Below are experts of layer 2 (counted from 0) of a mixture-of-experts language model. Rows are named router (the router's row for the expert), gate (a neuron's input weights, with its number), up (a neuron's input weights, with its number) and show model dimensions 192-383. Each number is 128 + 32 x the weight over its row's rms, rounded and kept within 0 to 255. Numbers have three digits each.
Before each expert's rows: a language model's description of what the expert responds to; "mostly gets" lists some tokens that are sent to it at least half of the time. This comes from a sample of Wikipedia text that the model never trained on.

# expert 9
Description: Periods closing a sentence, often after a title or name, plus common first names like James, Thomas, William.
mostly gets: "\". ", ".\" ", ". ", "James ", "Hong ", "). "
router:151129099183134152146109128209115171164081101104148085123141158156175102148150129096143160113111121147136148179130131092148145113095136111094148108114075128137092096114152130118143181131183103109126169139164124129096120154105161141137186092106155110091175085135137192156148139123107167118109116098104088136135133089107107160125134158112151078084165175089192060084188165123115111104102120118093129129126152060083197137086139096153208168136096102138140178148163130167125195123143141099101095127124139133138105141091097163169123190098127182101128101140125153140138126099100124143
gate2:080157091129145177051162171149127131068159186048127174142072202226108191135112166155103148136111122171121099156162140179128120116094155145101086125158136104132103173158090145110138099163165133150180101137114143122137167095112143130110129149121173092099125094115153173146127097147080083179117085156100133164125174101096164202142050180160154113105121154202135130129189141120104102134154096121153153128141186092074209104187150172145128091191056113172106125105146107127096142109151188117093112128134158099142122144158114136065193133150178106078187090141153138096150186148129155083
up2:159120107167138106118124111191126182135180188144102164105085119102143170105130117081092149169110170156101178114156128129155145127188119083168124147147163172173138117120071099068109129139127091110174142149069141110109111129133145079254161068076130148098149112084100117092170123111132167119121170165123166134115117097098128053065091102096111128123236104118165170149128108174230141128092152107130144113140066089118138089064144111129164125130126158117143143121104188100103080069112176117129115102146097116137110136102147191118146187129143164133104162114108107127103185222126121139
gate3:113128128138118165129086123175105135117168103145124153121063142163124134138097117080180054124099176128168123084115137121169124125122130146152118128098111152125118137141107091107155096116055151122136096164169121141090141123147143161145145119145126127098078089130116096148118114131113205118105153144061109170147148154100144210196088154109127110098052117120165151127100097116182154117165177109103144116082113168163143066129080133116168121049130158116109136107183156144115126131095173178141207171098136147164092059189163155140164135093184111132159132112160147150133122107156109182
up3:131140096103126148196098137145182087134131196076124113177113125154139128146129141099064144112130130134138126146134148095129154122108108112074149109129194145129097095129108153126125084094139144062157111140088104107154077170160120171142086113179097157089149171111082120161148179116159125139092116134165133118159121103153122063130186043152097131071193153145111158149135128132134103099090089091186156160199185050157116099107154112107131086096161131189120138185114107105107098097160090157096130107145203180157159054104162108121093100089085129156131134140112118138180085141166116107

# expert 1
Description: Function words the, and, a, to, an after prepositions or commas, plus hyphens inside compounds like state-of-the-art.
mostly gets: "the ", "The ", "& ", "and ", "-", "To "
router:104113109161182129121142153174099143139087128079110182173169139140186145063150147085097145103101106083125116172131082039127100161106122140173123101110125156120119142138104143110138172145170083129150179143150135135140123120113138176069187193080087168107191111130164176077121119034079117115144085148149101125121110133142180060160115147109154115045175116172142093087129156187113129107133147169176159114175143064040146101072118141115185106189090133140123150127124144085080145104144137126077081113163127129145082109080064119158141153084136148137109109123074135085114148090088152158
gate2:060127154065101179153115129135182137168087132111119153078152145139156104117074162080046156124089141107131093102130096107120155133140080098078127113082130097130093097134111121101156131116132159120113113097107144096109095076196129159063085106104098146125165144121123135102133161127139167093114109093154092153183148168176137088078140138143148144140116140078136142120141142108175075082171092121180123206117131121081167132138199160119114168117091141156155160152128169098158071160055150103139106150138174130102100150128166090136096140108142061101072147139155101162111128103145125112
up2:146127098118127092127110182118127173180089124154064166104169132120173111094096095078085152099100123145158176099134118111135131143160051131108062117149104112136119115104137149154133110187126089166186139159159108141107146189140159079158142157114095075114175147109105187116187131111122090145123138122092095080143121170089134045114127151147141143104072142129132111177134111120188089082168080169199116140127077137109125150116180078117097120098106135146135146155127124106108120158132188154122080140122160085063052127131137112130093087028128096158113157136145141106105142170119122129
gate3:122167120186144140115073124165150136155132163156115065180120164125161186150102131166073091149130176166148074172148155102157177089091130116129141041126126208069118142134117099132164105115202137199134123095124104112084093089159095120087101125113116138144118149140113103160131113139117135119112094081089102102175129145129176114172131172115146086157116121131141097140136165140090111094138064094147090105102140124123104144106166121166156140187120129120131110163150097150094089122137163187181170135116180091114126080167132124205136162176150160115105129161099132096123185153081122126
up3:129149120114143118114102125116156120156082131125155162151106151136097098203104128106192080124168113146118142147164113082149100183157111149139132097197076127179137114135091164094142147175079149156144135111081149181173137157073157153151143075074199161106157121112097098070092143115138145128143111147120143122051099130097108164111125193114162125122173137082086156187101083077156123114117164148071116159155099150147157121167181165093101104091132114164164112112110103172145076115033088081116141144188134133188077127120103094092114101034178092128145121066111084102189118145189091126

# expert 10
Description: Final pieces of split words, such as -ed, -ing, -ity, -ster, completing verbs and names like refused, Endeavor.
mostly gets: "ster", "ity", "ered ", "ward ", "Authority", "ul"
router:154089093166117173148127111221064156204127098133103102153140121197107171082172133133136133136111144114164073117139145092152167182149167097123121142106066094198104094104125128124170158125099142110118114152103136119126143123100129187147120114180093134148137162093099123104242091157096132087085117125088109158241142092151160075102116100171131107082153108116116116131141139102175119109094155146129074110144103121089123134106181149162160118146134126214124112108188131092107123174196097187114077142161083112084143123107120085101079157158183125161166149153127203116083150134079145132
gate2:166127173111122149103162082124115141151121100136157120140092112127117137114118173166124110155126138088199073157127101155140109134121132130161127150162124128151102137158130182080162097196189078154096085070138088129187139162125084098141106089178124104144121106112127110091155099163112140115169094154123161073138107122089111142138164142148097132185146172149137101141131171091143111114079152090144133131121129051132097156082147173113162085171095133123145116128194124109121187103082119069187117182125136130127199081122149143161135070094135117104117124174130114126140083090130155099
up2:137188111153102144187058197108083126114057156146138128088145086114106129196100109123155092175110112162100149121144110113133116089120161142038096133138100131117136112173109122096135146096153172117138165110161129101096118076147190120164121122122118122119173135139133115127098104137154116172056111173146065188101154139166159164078122073129095103114082129094128158160105108064055080115206156165096157141164179119167119121160106107129042170128175206098062172134065131091060213114161117150116075084177112119073156116161100095064159126132143136138170105065131145129126138152180098158
gate3:125086087141082140183155122101135168122187176128174138153083132125106100095113120139142099134090136157142097159101126104091174175109123160126119128139085101134116134121153180180143075074138139134129146096100123155149136147152161154136083097168140135146098119096155080149151154133101112100140166137160134160182140071061090136102066132150159068083164138087112117122115077183157158090164157087133135130166149129104099146137157126140136167114127122057191158157120147122091137126051133157117136122171130120106104109120167154127155153115145131115114150114079133129166135152170141143
up3:110159168172084060134125121075098106092135132058080190098138079085087128112122101120129111133124095074089086174100176116123154178110073109055103137154094142117157142091151163147193101139100119145159110101092131130069129098169185075161191126114165131159128104101137112181120156183126127106128184157125174159148112113084105127158115142166144117053156145131164065108098090156146166161210132122170095129096151136153116117159156135077147129156140166100148086136125085113111104062146153183178093097109165096160104123096126122133115223101129152111127092126108118174146148133125108157